config.toml
num_hidden_layers = 9
experts_per_token = 8
d_shared_expert = 0
moe_layers = [1, 3, 5, 7]
normalize_top_k = true
balance_loss = 0.0103
router_logit_norm = 2.0
init_std_router = 0.0121
lr_router = 0.000763
optimizer = "muon"
beta1 = 0.9
max_seq_len = 256
train_tokens = 794300000
Below are experts of layer 3 (counted from 0) of a mixture-of-experts language model. Rows are named router (the router's row for the expert) and show model dimensions 0-127. Each number is 500 + 25 x the weight over its row's rms, rounded and kept within 0 to 999. Numbers have three digits each.
After each expert's rows: a language model's description of what the expert responds to. This comes from a sample of Wikipedia text that the model never trained on.

# expert 3
router:515471470504556521496495534516515477524481518552525487502528488497558512503518462491503478494479515496489468509490456499480474478467514520523546535488523518487520506556509500507523518516470465486520489500496462485531511526519512463509526537513500567503519497520510480526476543511478528526545495494459464500502564529496531469516502476541492474499510528504462490484449502475518524492512
Clause-linking words such as with, when, after, because, and spaces and digits inside dates like 2000 and 2021–2022.

# expert 21
router:533542532469494488501507484514489520468527506459454519513504494538524509464503493495506546463536523531485469494523507498502494477486520524453515495449488457488477490490517482460506537489486471506506497510490517483489518515493539494451513509478461509506460492560492517503484470475489485507515467498548527478520495461476468473493509542469516481508481437506563522470504509484507493443493
Pipe separators and line breaks in sports and career tables, plus past-tense verbs like was, were, became, played.

# expert 6
router:515530514553495527503497479484489466544526487491521507482516503524493500493465512497515492534527525521468482513507492459463452495553544485480498484498495518491489528505470496479488540496480463484460507500536548483541478493519522512498504473502525494505484521518521539465540505532471469497522527485498550488506523554510503538535497530517473529503560543531485495514512488489563500517533
Common function words such as was, is, that, of, he, also, which, and word-middle pieces like the un in aunts.

# expert 1
router:470491511467501572498523523493517491504508502514503505541528485475501484504488500500498500489525527478488537504505522487510486497517524480510524509506487540511474491430530489453499472472544540510472467474540479475512454528471484531524523458477577497540495478515468461501483531476510482466500480525458514475502496502512482447474516475463474479494482464494477524464480512498530507494508
Possessive and indefinite determiners (his, its, a, their) plus word-ending pieces and digits inside foreign names, as in Ery-th-rolamprus, encirc-lement.

# expert 23
router:515478551488478515501499482485501512542537498475483488521547485512546541481508492482486546521475478519548503480501493459510515486494519497496444482543469479491525528507500471553506565469515500490484518480496542502484491493483532545502465505492481446495486537507487471498505508526528520500464514532508471531483440527550481482483486528502485508534512531506548514514506535498488501487516
Verbs such as was, is, has, were, had right after a subject noun, plus zeros in money amounts like $50,000.

# expert 26
router:460514462498491524469519546501493505532513514490470528477515533453528508484472537512584507552508472486504496493470532502510480514536501516523502530510463508525525482480488472512512540483533490516490507485529508447519471507503514509499488504491524507498516494472527548481442488513473562497524521497497506483480434480488480499452505508489525490506490498511459530495540494531483508528538
Commas, and, of, by and table bars between items, plus inner syllables like ot in serotonin, Perotism.

# expert 24
router:462478496494462488515480532498519514496490480503568442504511534548478480485497508493520544476478495478520532483523487507522480525537483492481465541519507512537520528541467518531490455520515525516511499517434480511506527490479483516549482472509489502496517511494475485506453500504522449481495478470504473528486515504509517540505542457493463512510459535483485541499505495533465511521527
The word the or a after prepositions such as from, during, of, plus full stops, commas and colons ending clauses.

# expert 25
router:545466531530505542516494459496511506489468538505551465485493471466515481535519478484494501529484505524487502493497495516519480443496497506526518493489510525486465523465532464528493486472543474488492499478511530530544519484504493523499492521491484450541417523496487505499482534485538476490464500516491450542494528525499532491453492527497509518483545482474514488517502513530490524471479
Digits continuing numbers in birth dates, seasons, coordinates and scores, such as 20-0-2, 45°3-8′, 2004–0-5.

# expert 10
router:487523474508511488542477500476468495476512499498490508502500498492492488491510483453492503499473459484488455505512500538503514530473435469496479455473494472497517488489503523529515484566481534494498522528492490519493525523501476437459464479498521466519526509476499507497544461501513506589474511527481504469506494498480497510554506530498523475483493510448537455513482478474499463480477
Capital letters and first pieces that begin names or words, such as S, M, D, mar-ched, G-ossage, Daniel, London.

# expert 5
router:545499507528487449505502507495458496456493494495499513511468513507514491493513516509488489474492473504520515514496493529490511519472482476461463521489464477495505505491530556497503516589466532449514495502488503489469509440479501474472465480524459486516550515475507509481515493481519511502501521542480504477500525482523510506554513539486509473512494526484524429516486512455488466472458
Capital letters and first pieces that start names or words, often after a line break, such as H in Hastings, De-C-osey, D-est-ruction.

# expert 7
router:488537479494501507490501442502510497463466490541481486488511532483473493495504499530515477497548524491513549484462478496538521561557498501531531524509493522514472509474495448543519466514512543518521489495533496480516488444482482505501514513482478528499492506541490497495532517522541484494490454486514492498511527495488468516519514485497429522453500476451498563487498501509493485512483
Articles and determiners (the, a, an, his) right after prepositions or verbs, as in arises from the, flees the, of a.

# expert 30
router:509523509486523453482486525496466493521460486500524453499498540471516497494504515479497473477556504460506522519525539485467527518432551470463516482440517487503491517526477547496501456517483496516512496511507477513499498482538503488477489504524522498534525458515493526472510490494449500491535507526505518516459511496478504534534508491462486452538541482490504452474514462503519480523499
Middle and opening fragments of foreign names, scientific names and rare words, such as uc, hen, ond, th, os.

# expert 9
router:518492506528508511489440507496468527449573493522524482515501538517465514530488505491534476513485503497520506494481486495543510474541441518566513494509481498506522484523502465484524504507507487504492523518519520483510468535492475477532513508471492490505488543536508496468503531503533479526468499484521436484483422497499450531506519523504477532492458492494481529476522491476486508499487
Determiners such as the, The, his, their, its, and first words of names such as United, New, University.

# expert 0
router:472485516550484498517531453505526528507475476485510535487452426527509472485526464536505431486522503524519483512494525514550500491522535515505533495507504509494485487514470519447473496496499467528510522497496472482490482490454482557524552490499500523491489499522502510513530513511534494491521491521492434513475493533501505494483511527510525554479504492494482548460467500506495468499495
Single digits inside numbers in tables, dates and statistics, plus counting words such as one, first, two, other.

# expert 31
router:503499499503492479538475491512491524443492492481503526480510468505533480507488487491519512482514508505499489494534511544515494481503472496444500506471487477479452487527517502504458519498511478493472506505444540476493535535479528503518529472515508499471489501457468532499428415475504482460469526469499568484506486479477496511524505517498496461511496487536490532485513511511453475458512
Punctuation separators in lists and tables (pipes, commas, semicolons, colons, list hyphens) and conjunctions like and, or, that.

# expert 4
router:456508492476488478490490486507512501495486482514469516536525516555437526480504533507536462508526534489498526482515501516476458502513501516514495506507478500493518534505474464528502480550513512534489531486510497530490496497455487486553515533483486506504487525544531519519516516494522468496508462491498492474492523526478507517513490502519410547474518487461540537466518477504447468526478
Articles and auxiliaries (the, a, an, was, is, were) in running prose, plus some mid-word pieces like l-ined, p-ree-xisting.

# expert 13
router:497527501514506489521529494516535519479472495512487515487465484522485523487509452531456488452481484499503463495451472471485532494488527466553488530538518505524510479485505486514484522464485523524511482491528516483493487445467498462517527504506463540491515447491523507534558512505496538478471470544519521507509502495521504467533498459537535464505522528518456515522503498527552501501509
Prepositions (of, in, to, for, by), especially in names like Bank of the West, plus digits within years and numbers.

# expert 17
router:553461517494514543494498472519535494516462480545556501473462474506483513519509484523486490519474495521481509483500516495502470473484547516532534463471518545498468531525520482508482514471515465529492489470528483492503504486472503517514532521505481503529469505525517515530525531512504522518505531519448457505447556507521527477459497507528502562497518514477527466487469493503532524485516
Later digits within years, dates, coordinates and statistics, such as 20-0-2, 201-6, 45°3-8, plus spaces before numbers.

# expert 2
router:488474519455493504472544515486488483497521544459529500481495507529513461517494514492513473534483506512476512473543499485476505501523525483513506483474504506506518512482489534453493489501489533512470460503545486533548492495511506506481465557543510534517501506540497465450469497550485533491527536509501523530530437501490525493501445488491485526549492504501486539515460509533507532505471
Middle and end pieces of personal names and place names, often in tables, such as Feld-man, Ramach-and-ran, Vele-bit, United.

# expert 18
router:483481511501454472532471508509485518503499524460472493486524517500527473502487525491515514482523510509476510528547520524519473457503467501439492522499504468504509494511516516513481510497491457471488496509404515464536529519479517517515494448496538505467484469470478518489442434497490473458500529453492510487510513495469488512509508507521511486490482490524482535496501517529478467457536
Pipes, commas, periods, colons, semicolons and dashes that separate table cells, list items and sentences in stats and infoboxes.

# expert 29
router:513515464507522510505518520485476479550536509457474482492461505469482525524523503490494501547500512512535464487457493497528507518485490530518513494510512528523512502496498483492501460506527532473507505471476505510450489528552493501515524530494479517489506490485501459512564520489483516495516465428538511487498568508498513498439515507493538527521513467476530452548485504517474536491490
Line breaks ending headings and table rows, closing === heading markers, table bars and opening parentheses, such as ===State champions===.

# expert 22
router:540493503492519494485474460509533486550460481520526506529488487489489502490487520521472496522467483491519498504556476486487504503505550491465512482495550504488539507497461548457521484511488513487523528523493478478480479541554533447461448520502500467492511515479484499474480491482513527502495519483508569498500484477542523547481475491468477469507488514530533511511512525492515508548535
Inner pieces and capitals of foreign personal names, often Slavic or Finnish, such as Goloviz-n-ina, Cetkov-sk-á, Myyr-ä, plus pronouns he, him.